From a checkpoint of a small mixture-of-experts model trained on Wikipedia.
Size: 9 layers, vocabulary 8192.
Experts: 128 experts in each of 9 layers, a sigmoid router.
Training: 678M tokens, 5509 steps.
Below are experts of layer 5 (counted from 0) of a mixture-of-experts language model. Rows are named router (the router's row for the expert), gate (a neuron's input weights, with its number), up (a neuron's input weights, with its number), down (a neuron's output weights, with its number) and show model dimensions 0-223. Each number is 50 + 10 x the weight over its row's rms, rounded and kept within 0 to 99.
Before each expert's rows: "comes before" lists some tokens at least twice as common just after its tokens as in all text; "mostly gets" lists some tokens that are sent to it at least half of the time. This comes from a sample of Wikipedia text that the model never trained on. Tokens count by the router's weight.

# expert 74
comes before: ".", "0 ", ",", "1 ", "″", "2 "
mostly gets: "£", "−", "+", "lb ", "×", "approximately "
router:50 50 57 46 49 48 45 47 49 45 39 41 30 60 50 48 49 58 59 51 34 51 57 53 58 53 57 34 45 46 58 57 65 61 60 38 46 35 50 41 42 48 45 57 66 48 37 46 66 66 46 66 63 51 48 56 41 53 51 47 65 46 56 53 57 38 53 50 55 54 44 77 60 54 47 29 63 53 51 47 39 69 53 60 48 43 45 61 49 58 52 49 50 52 77 69 78 48 82 47 68 51 51 39 46 44 64 58 43 53 47 50 25 47 52 57 48 36 60 51 45 38 50 61 57 54 44 49 36 53 53 66 60 36 47 46 50 45 63 69 56 48 48 52 52 37 48 50 36 57 48 39 49 50 42 62 33 64 44 55 70 54 31 46 50 43 51 54 65 61 49 59 69 58 40 32 47 37 42 57 46 68 40 68 40 55 47 40 50 63 64 48 58 45 51 48 40 74 51 48 46 34 53 37 53 55 52 33 32 46 31 60 75 50 48 55 52 40 54 51 40 40 61 54
gate0:57 46 58 62 24 52 70 46 53 39 54 45 21 74 45 58 35 41 51 38 54 44 47 45 49 49 31 41 63 33 53 58 42 56 33 49 61 42 41 53 54 64 34 52 63 47 36 20 39 65 52 56 63 42 52 46 50 64 44 41 39 55 39 46 48 31 39 45 57 63 69 48 44 35 62 52 38 36 59 54 56 50 64 40 56 38 46 32 53 42 52 65 51 46 46 63 55 46 73 41 47 56 45 48 53 69 50 49 46 41 51 39 30 55 46 52 45 43 58 71 46 50 42 32 40 62 53 49 50 44 57 34 38 46 51 45 51 68 54 56 44 42 46 62 50 44 53 44 55 52 49 49 45 36 29 51 45 45 60 64 60 46 41 38 58 49 55 55 58 43 54 50 50 60 51 38 47 59 66 40 34 57 62 71 50 57 47 49 49 63 46 33 53 64 57 29 58 58 48 35 39 39 65 60 46 51 52 46 39 34 32 51 57 52 31 54 51 54 51 52 44 47 50 55
up0:53 29 40 64 46 58 49 53 44 45 52 57 43 31 48 43 46 47 28 48 56 60 42 46 59 50 23 41 44 19 67 58 49 49 29 63 33 52 55 53 65 70 53 41 53 60 50 32 35 52 53 61 43 47 39 41 73 74 54 42 55 49 52 41 58 39 53 20 55 47 54 46 47 49 45 62 45 32 55 45 46 42 50 52 50 51 33 50 60 46 61 41 44 49 57 51 48 48 48 51 40 31 33 62 48 58 40 75 36 39 67 70 54 54 46 41 47 48 60 59 44 52 46 52 46 62 49 60 48 47 52 49 51 66 54 49 30 42 39 54 49 54 60 57 52 48 49 34 57 40 44 45 45 58 53 67 51 51 61 48 73 43 46 67 73 51 54 54 61 39 53 53 51 61 39 39 65 46 60 47 37 63 59 46 62 54 52 42 42 43 45 40 54 50 68 49 50 34 47 37 43 64 41 45 53 54 53 50 43 44 44 49 56 30 52 59 43 52 34 64 42 33 50 36
down0:71 35 47 40 48 56 63 46 48 68 42 38 41 41 55 41 49 37 56 37 54 39 70 42 42 48 53 50 52 51 38 47 41 44 46 31 51 49 41 58 51 43 62 51 37 64 67 51 60 69 48 37 55 44 40 65 43 50 45 58 43 54 42 61 46 66 50 48 34 46 60 60 43 51 43 49 56 75 61 44 49 61 61 65 61 48 37 44 60 56 51 40 53 63 47 53 58 53 48 57 49 53 39 65 35 57 49 45 37 52 77 39 61 56 51 78 64 50 37 55 31 34 53 53 51 49 54 58 47 53 52 42 74 42 55 37 55 47 58 62 51 58 24 58 37 60 41 44 29 50 50 65 61 65 48 44 64 57 63 46 62 45 71 61 49 37 65 46 35 45 61 43 43 44 39 49 50 41 50 54 62 47 71 55 56 56 51 49 42 50 43 53 47 53 51 50 44 50 37 53 53 67 58 48 65 29 31 66 65 64 57 53 56 53 46 56 44 46 35 59 42 40 47 61

# expert 27
comes before: "| ", "\\", "(", "}", "} ", " "
mostly gets: "\\", "}{", "_", "_{", "SR ", "$ "
router:45 45 50 58 49 60 44 50 59 57 48 51 47 61 33 54 48 48 61 38 45 54 45 41 56 50 67 44 39 66 54 54 53 62 42 34 44 45 61 45 56 39 60 49 58 42 44 25 42 57 49 59 61 44 60 54 54 43 55 64 61 44 47 63 65 52 49 49 49 51 46 56 63 54 38 35 64 69 38 46 38 59 39 64 42 38 46 54 45 39 42 36 57 51 58 48 63 44 75 36 51 45 56 34 49 50 61 58 37 44 31 37 42 55 31 42 46 27 61 54 37 51 56 53 63 44 38 55 49 52 55 52 44 35 44 48 27 50 60 61 49 31 52 36 58 38 46 53 42 56 41 46 49 57 47 62 39 62 50 46 62 36 33 44 48 34 55 49 65 65 52 42 63 53 47 41 42 43 39 39 48 68 51 68 56 69 47 44 44 62 66 41 75 42 46 57 53 60 50 53 47 44 60 31 59 68 55 48 44 39 45 55 74 51 41 53 50 21 51 74 44 47 36 50
gate0:47 56 62 45 44 48 43 29 39 49 42 32 59 73 32 50 34 55 53 51 63 39 48 40 49 44 70 45 47 67 59 53 62 58 53 44 58 52 60 55 62 36 46 39 60 59 53 28 72 46 56 50 42 42 51 48 54 49 49 48 60 47 49 52 48 45 55 57 48 60 55 39 56 44 34 56 64 66 55 57 39 62 46 46 60 46 48 41 41 52 27 53 62 59 44 49 38 51 47 39 43 51 54 27 33 57 53 46 50 47 32 56 38 65 44 47 51 25 42 35 48 40 44 48 67 48 29 42 42 48 58 55 48 49 51 43 51 68 43 29 49 31 31 30 43 43 58 71 58 58 47 43 59 53 46 61 55 48 46 66 59 41 46 44 47 34 43 59 62 57 56 52 64 51 53 62 45 49 50 30 45 43 51 57 60 38 55 53 65 49 57 50 74 64 51 57 49 48 55 57 46 52 41 54 50 74 58 55 36 57 44 55 69 43 47 46 24 32 29 48 48 46 51 60
up0:58 47 41 43 59 45 35 58 38 36 56 43 54 63 74 67 40 34 35 48 58 62 44 49 56 55 56 45 57 49 51 57 41 45 55 47 50 39 30 36 70 68 47 46 46 64 59 43 49 37 70 36 52 43 41 39 48 30 32 57 61 41 64 48 40 55 71 49 52 67 71 49 39 42 44 51 48 73 56 70 31 48 58 38 49 60 51 47 40 59 54 50 53 49 64 41 45 71 54 49 62 56 55 39 49 65 28 35 35 58 40 40 57 58 41 44 56 55 44 45 46 60 67 33 65 45 41 48 52 46 59 57 57 37 43 57 47 61 44 58 60 43 35 62 58 46 55 50 44 56 45 46 75 43 62 61 40 44 33 50 49 58 45 59 46 41 67 71 52 51 58 49 30 52 43 57 50 51 49 45 58 41 35 39 45 51 61 41 49 52 54 68 58 42 57 63 52 61 44 55 52 52 48 55 36 46 28 56 53 49 51 51 56 62 52 33 58 49 39 52 44 56 60 63
down0:43 42 35 40 63 39 41 55 46 42 50 45 41 62 51 59 37 49 64 59 61 37 54 56 65 68 55 52 34 34 47 50 56 51 68 46 50 49 39 73 62 49 57 66 48 51 60 52 56 39 47 46 65 41 44 63 44 23 55 43 46 50 43 39 57 66 63 53 72 80 66 38 33 60 45 57 50 51 41 54 42 54 50 58 58 61 56 52 46 55 43 69 55 32 52 50 52 41 46 66 46 24 57 57 39 54 50 53 39 62 32 49 61 48 50 51 29 46 54 47 35 54 45 48 61 42 54 45 43 50 58 56 51 48 38 25 38 49 38 58 43 51 47 72 51 41 53 50 47 71 46 49 50 42 54 51 40 49 49 57 66 69 51 49 49 55 52 47 53 48 68 64 46 39 56 54 48 54 41 40 57 31 36 45 50 52 53 46 48 46 48 50 25 43 32 42 57 30 71 55 57 61 54 53 43 55 49 73 59 47 52 50 52 31 56 58 33 56 55 46 46 65 51 45

# expert 15
comes before: "| ", "|", "(", "\n", "N ", "^{"
mostly gets: "kg ", "km ", "sq ", "kg", "00 ", "cm "
router:42 47 60 52 37 45 37 57 44 50 51 43 51 50 53 48 44 53 43 39 41 54 54 44 52 51 61 56 40 58 47 60 79 65 51 55 47 52 59 50 59 48 52 43 63 47 42 26 42 60 53 47 61 49 45 61 53 43 54 50 63 62 63 57 66 31 53 57 62 45 49 68 54 59 43 40 57 52 42 39 35 54 49 63 40 56 65 52 43 67 42 49 60 49 53 56 72 49 70 37 61 48 35 35 38 58 80 71 32 42 45 38 35 43 30 47 41 33 48 60 46 30 43 70 52 52 42 56 44 54 51 56 56 48 44 39 51 48 65 59 41 46 38 58 59 45 51 55 38 49 46 70 55 54 39 57 43 54 53 40 68 51 24 40 57 44 43 40 59 60 56 53 57 44 58 43 39 33 37 37 52 60 49 72 53 63 40 52 35 58 62 38 65 53 48 69 47 72 49 51 49 39 50 34 61 60 60 40 49 42 44 58 68 49 46 45 55 40 51 61 44 47 34 42
gate0:45 30 60 55 40 61 56 36 57 48 37 32 54 46 54 49 50 47 48 62 42 56 45 64 44 41 44 66 54 38 52 62 54 57 43 54 69 42 35 46 48 55 38 65 60 62 58 46 54 47 46 54 29 45 54 41 37 59 62 61 36 50 54 37 56 43 52 40 47 53 57 62 40 50 54 63 23 57 44 42 55 50 59 52 21 48 37 37 43 65 43 71 58 64 53 47 57 66 50 43 69 51 45 62 45 57 26 59 37 37 50 60 51 61 53 54 71 44 72 44 42 41 51 29 52 47 66 50 34 53 40 38 58 58 59 52 49 49 56 52 48 45 46 50 57 40 48 36 57 46 53 48 47 53 45 40 51 50 59 51 53 46 28 60 71 54 55 43 65 48 53 41 41 34 50 38 48 67 62 55 47 49 68 67 54 42 30 54 57 50 54 59 35 44 65 70 45 49 50 46 59 56 51 49 51 45 44 64 43 47 43 48 57 66 53 59 46 62 18 52 50 74 49 51
up0:60 45 49 47 59 53 52 36 45 63 76 50 53 42 37 45 55 54 47 37 57 30 35 42 47 62 62 48 49 43 32 29 56 63 38 53 35 67 51 54 57 63 56 50 62 61 49 47 49 56 54 53 53 58 55 45 39 62 46 46 52 32 53 34 55 43 56 60 56 48 45 58 54 55 49 57 50 57 32 52 60 43 47 52 46 51 31 59 60 38 58 27 45 53 33 69 44 53 62 71 49 43 47 45 48 58 45 65 43 66 47 54 51 53 49 56 65 37 50 62 49 41 43 37 50 46 38 40 73 59 39 73 37 45 22 71 71 43 31 49 65 45 52 40 33 42 62 47 43 41 44 41 48 50 47 46 55 52 44 60 39 53 62 60 37 68 55 32 50 58 26 34 42 61 53 51 54 47 50 45 60 59 66 61 48 48 43 58 46 47 27 45 53 53 49 43 56 66 51 58 60 74 60 51 49 65 66 51 51 56 51 41 46 46 55 46 57 60 52 40 38 65 50 60
down0:38 40 52 65 67 45 66 36 68 46 43 60 43 66 33 46 58 51 57 48 62 55 53 33 47 62 51 57 60 47 47 48 44 50 51 57 49 44 66 30 34 59 46 43 37 50 53 77 65 39 64 37 56 80 64 59 48 47 42 60 47 43 53 42 52 52 54 45 54 48 40 43 36 43 51 54 43 64 29 57 40 54 58 39 50 70 57 59 61 65 45 42 66 63 50 53 58 55 54 35 53 28 43 49 63 59 47 54 49 40 53 54 54 46 47 46 66 27 45 50 52 61 48 43 37 68 36 51 41 46 73 67 54 48 65 50 45 61 50 57 45 46 41 53 44 43 38 57 55 51 42 44 35 46 38 64 36 68 48 45 53 61 51 52 33 45 51 53 59 58 62 41 60 41 55 78 52 59 65 49 59 42 46 22 33 42 45 38 53 62 53 61 55 54 43 66 61 51 47 51 45 48 33 31 53 49 45 50 31 45 40 56 54 52 42 56 53 58 50 42 49 59 57 47